From a checkpoint of a small mixture-of-experts model trained on Wikipedia: vocabulary 16384, 58.8M parameters.
Below are experts of layer 3 (counted from 0) of a mixture-of-experts language model. Rows are named down (a neuron's output weights, with its number) and show model dimensions 0-255. Each number is 500 + 40 x the weight over its row's rms, rounded and kept within 0 to 999. Numbers have three digits each.
Before each expert's rows: a language model's description of what the expert responds to; "comes before" lists some tokens at least twice as common just after its tokens as in all text. This comes from a sample of Wikipedia text that the model never trained on. Tokens count by the router's weight.

# expert 7
Single digits and spelled-out counts like two, seven, five, in dates, scores and quantities, plus occasional prepositions such as on, at, for.
comes before: ", ", ".", " | ", "–", ",", "th"
down18:483447549489533535482504480526484530394496486536489547513499529466523505432438499516473423491421496470519477513476567476516446468498433481498470477478519490525504444463510500535538451494497548477548502519491529527494575520552474518551502436466490517503447465493500542497480520487516450433528487521511491567517451563520493566453501480514521489531451460443466495515515509485516542511448530515435519447470581530471519484540508512516478549514525380629446564397533563501538524512474497412554458452466460445533531514545491516484489485505525538481526521584469523524491532527502472533443516451544527489557495478470548608544549429563503505436590551526500521496465500568524543555507539511505581453459523465511469473485437478472436475376473492557465499436509492525463549406486528
down19:552515561430450463510474442483481377530450415490462387482482443484504474399527482485488438464459516593520496448517500554502520442466515476430467505493556476519478547463542500475526415514522555511536505412453470516523581496572556451510513450554484556509456499464516504527510451479510548444569464497506508468450452532413533467499492537511492432484560510464560489523501448512495449512480454453575540510506506468478477461570589511513546480550517510517480564439457514498473580508512506497517534526514459503446490472442499479521525551483548507438537474455534521472499482464566453465484480460499530425469468538474513556443504518421448522520544510508561458491461538520453513441574544449524535463551514461552511541491462508538480524511501475536463479509445488433501429484508540

# expert 30
Pipe characters closing table cells after names or headers such as Producer | and Role |, plus by: and as in credit lists.
comes before: "\n", "\n\n", "andidate | Votes |", " place | ", " Best", " Rep"
down1:503480584575513444570589435494536612573513522430490487482545440580516539453466478568466474478499547517511508539477479489582518508457485566473506461447548483454494575486502505564526575480436532584546576503450488533494432506530477470472485513510534587478535509472503565462510504450472486450494544523488530510525495435529465576474556514467538555490536504475508447430504471506459558498501494552443510514540528529460558570526506487516522499439477499451533519473505522477504455555502471554447457482469456485503531515522529517487543508504495551506511438509499488471503453477538486528456469451540500483559523542443579480540428534502509473484557411520408460478454445620487509478500560468507515513550529540513555432517513497509547551418481541526541523449498516568481498516469503
down2:481555460485489550441486528522571572460451573588454505545507544477477501465488509528447444484491482584556446540398478544488489511445514545522460438483490509520486440553527584487443527519529491521531546482581496453512437500549513480428514449526537486494483523475507498552521526472520511440490447535539530439462521464506462568529529495513568467478526510503482481522571483506545423570537508484426452493488483419479489466512434535523537555464476460523543425515415501487543553436469506509425539518530464533518531487490579491524506438540461507469498522569485500493518525503478539547480531449469440560615431565506560466497522519526519465527505526443560495485520533451556506530498445464538543573497509438562494466479619509504479490521474501529474492487508484451531474561514546

# expert 24
Periods closing sentences, often fused to word endings like s., ing., ")." and decimal points between numbers in tables.
comes before: "\n\n", " The", " He", " In ", " In", " This"
down17:530498498466428499543517547492426509497441482432530498429569480499551520517492470508512529519462448446514527468566498585571437486443526589502487443484487540532528521510513566539440432519532575484487540507534516510512503515531503499522522480577541522462528391502538555447530473548439480506527483484546508553423449472485518523467444525450504516551510436457462491403453471461471510512443490481492488566449587485523446492455472411461580538515508494460431457547494467443516435452451510505503522559520527443556490454538417479521532454477527496469555437420548537477487584517485543541531499487457490458482490519489388490490528510500546506540518438473488471519551482544538519499566462459470495491497543522524556535506494508471491581493441456492512433544518462508560530525472493
down18:476583576499461492508502525511532488565505539442483568521483471500466472454495494530470458530512546488586511555497557567482519529458545571566489549484500553487467468489509486518517477536562546541465503488494503538446515450482532456414459452450481611516483518499472459531588444500498502459449480442527500537420479480510552544521524506560501453514458556518450485567504452514437515545484512608547417477534493480494466479508583453465496518459494500527490474535515456532477546492535480520520464494537472449441590546532444542490549546467524463516530504520552522520416554474424531536443482473550464476501522541529486501446384472504447577485527522467480550514446487461573491548495550507448516489536477561480509454457471503525455536526515479472627425497489522511533474536466488

# expert 20
Plural and abstract noun endings and nouns after the or of, such as -ations, -ions, -ities, theory, power, research.
comes before: " of", " and", " of the", ".", ",", " in"
down0:561564565476485520526594487483484491442554502600498447551435471464479528483477467506516518468494449511562496497525511564492437467470485576489469510436527482415440543486515461521500515492453480471588431449476495484527534467592485511475515495469446495465500536450486453523440499509557509485470460492494537506478423540521532521477507588514479550464380506443512465495456517532529505592504437491504472499506549534426448438499415476473435487518477485513454490486487442539552505503477438506548466484505488598491558558469486496420458479491542499534452495503424421443479426487557450565454526502544539451527513453452467513543545492466460507478463451508501474508594465485399531441466520504549480468453523481476562501502515513524498424488512478476535509525455485495536544544510507
down1:506512439498438474515489469549502529534475522580531490500492489429520507472445498493477465455525466468475534479433466490519480464509493526550520483509517452401540471464506462507450527524489482503577543434562527516543468560490514420498477461538565535400510437500444456460488538505454528510513486459446594452501491542490465570571506434451521515526463483484550534588532514475539465524490501549543464524550497600460456487483494531519509510451445524562495527521583481526477464559471474511505510511531562493433514422574484492495459405486530477561532476508548522494481527501513503446544532576583530528531482531488520539541490438525528486563452488401440516565521483579583549539495535430493490519482555464496503559532421585506509513442499453518518491460531492508488529420468507

# expert 1
Pipe separators, dashes, semicolons and small digits inside data tables such as election results and score lists, e.g. | Party, | −, 0.
comes before: " | ", "\n", "0", " |", "; ", "3"
down1:463511457422512438462506492533388495479529460476507485543478497536538496495563414469522541484500466523483564512559509601538473569483512478493554551463431551467559451532449471484464447503497473489420445482555497568586495440503489573509533477487482520461486469445555498503542539448566495498534578480461459480541527514439484465485483574535433529592595530504475472513500487558478539488522513431480584482489489522512483481549503485503420515547454512574489514553498521553481517463537560482523504499438515511512466441503466550524444485551488533503481479533479459506537492468498454541484587484561524518546501496545558465521446435472511476485488500431533434469427563414491485546498558501506524450447506451506489517534467502457500474564541512574462507420495468534468502542512435
down2:577485503508511463454512494548489518556462554560526443508436460497544470464482515524526507548486558422469506468540580485517599519456530520492449501441462408503499543450592473501471484521451552499476530484549525506456501508473453496527548500526450572511457511494482360448498422494622581500537475489547497527555581452525516478536521450567415557510531500503513437513436563529543478513562425528481433482416557495447474506524489521468479489509521462545523446527550471474456465474477445518508489424466536451422450538496512522464525482490500422489569524453467489492435521505471446481542496485460509446538535520432516469530478490487435516460494458521576447518519484483488518526468485524526439501530480498442497516509504460556431544446530448496505494467505539516471518499495524

# expert 27
Pipes, spaces, en dashes, parentheses and slashes separating numbers in statistics, polling and results tables, such as 1–0, 1,222 | 26.7.
comes before: "1", "2", "0", "3", "4", "6"
down1:458458480488528545506503476540458517502477519491493516508460465507499491511473518524486604523462449471496492508494503483530500541453445409549524498511531545385463565503509529561489504477483551471496428528489562581475480524526570540519442473536558475548425446499506489489535463526505501518535548403468542401503552484517465488531483593498470469428472575517447497513533422547477520516496464519437533526518490460466474547451544492471424492489559527508498562561495561504472562435469469540482525510550406506548501558464525428575480536554497580559501506505460491510486456611482472456468477475390494532483476472496541489486472535471516462430521531480483453441537525498526377466572530480471509481460479512474433505529533482411469481485469478522499492487502498492469554494441485
down2:515451494553549441506508495483580565506477512509488507450525463498482480442485577524559507543476468529445582481548586478536492495468496514401493455471585482472484539583490470450490495473487494448520490471534411431592478422474494545535483518515417545504518445503535532479503436467531489541456495515492522487584566544517498447559550495534549507489491453527427519453531572577485517480575444453437488517442510497507433514496517430492487460490525519469494458447429524497571520516489566490527567523479478486409560526541533450453457488498504479391491505589496444501507474560502413509493496497455485489513550535501535493452574508506525496560556446465550532492517509565530483472427547522520472578458479470523502508486485486510458450524514498485544542551489461463468465502494536

# expert 4
The later digit chunks of years and figures, after a first digit, such as 1'990', 2'019', 000, 30, 182.
comes before: " | ", ".", "–", " |", ")", ","
down18:548458438486514562502538502531452563524492548439489494578513462528493547500524541504489526511477508540481564480437537543487491570438480496429546487461481501490520451545467503484478491464551541534465481460525561463547546509528489541492558497527502533516434427435554476447487488504430524451495502422551497507527526523530531486503586454554471515500508465460511579444444487528559538527529492455445552465546547508558464498493495503567489547503434536501581480522467435500530507496577555483494503572448486528546482448482479541424491442493544392438529445505536571541511479449448464517510493554560498456528551552446458490511504502453489464485576444499431495446504538516577559552504538475458484583518497459503472528492451505557492556492563505535485426478503574401486497493471529
down19:513479556491483428482480515476494508436528512476536492448543495454497441526498571486487499533553452442516509516540577510501475550468534552409544489456468546488500555457549552548546540473534494478546422522497436527476533456514503597535518496510462478539490443574513555524487468505370471517490498408463501435479468489537479456558508540477518542495449561482483563564492513473517430560469523488492573479569442542509490535492464483483531464490533521470537582432465465544525441532563503412530459479563525483452479496501477486565509482456481524441512578461519492410557492559486456578498406471490469526453422475497501500520562502425547511539557483493529492521454509475430541429504527500460448463496446554510484476449497536508498489489540507483434510506480541454467454460478523

# expert 26
Line breaks and wiki markup such as table pipes, |---|, section == headings, list dashes, mostly ending table rows or list items.
comes before: "| ", "|", "-", "The", "- ", "==="
down1:475452504572552469533462509521540508457441446569434477571569479496486450499511479459505447450423570457576449519492493447567554494463504511498535507445488549511496503466558473519439467548496489449493498449560517473518512515487522520571448512513445547452564479541546555517562500558501442532489493430395468387445547555513546541444437502505454510501510541510509540497494506467446507521559533504493499556513478425413408525442532523492438498516554507506498500540531462513442529520479475468487532461446508519526568486521517471506488456527479496493492498578572597498546490502469495466504585521532458542492414494497519553491431510522586568541459525456517419516434504492475515486556515483480550440533493468531476483465485441465536514442443478508478487469485455515455508541527502
down2:489569468574456508454499448559565490492479499483492522519461480566571562505515450515458492518421478412589426532544506486548459472570510489518511469542586457403577456483513559536466454499475516505530493396505479584464503531494534487583485513513468533486500421527517501483495513537508490491526439516441489514488466491498508582545559476497467474535471461557420531463540555491482487555503523509592561526480482522476483517486479475439526519523510430551550487459505534523497487518441553552521462527561555501485563415538481453505524575470471518521405556546520546459514525498545539503480558500558532576534515454505471444495533550430461463508544544522566535514480485496503513485426459499481458477564476557509438517505463539493532512504501464517519527573428496504449490472447510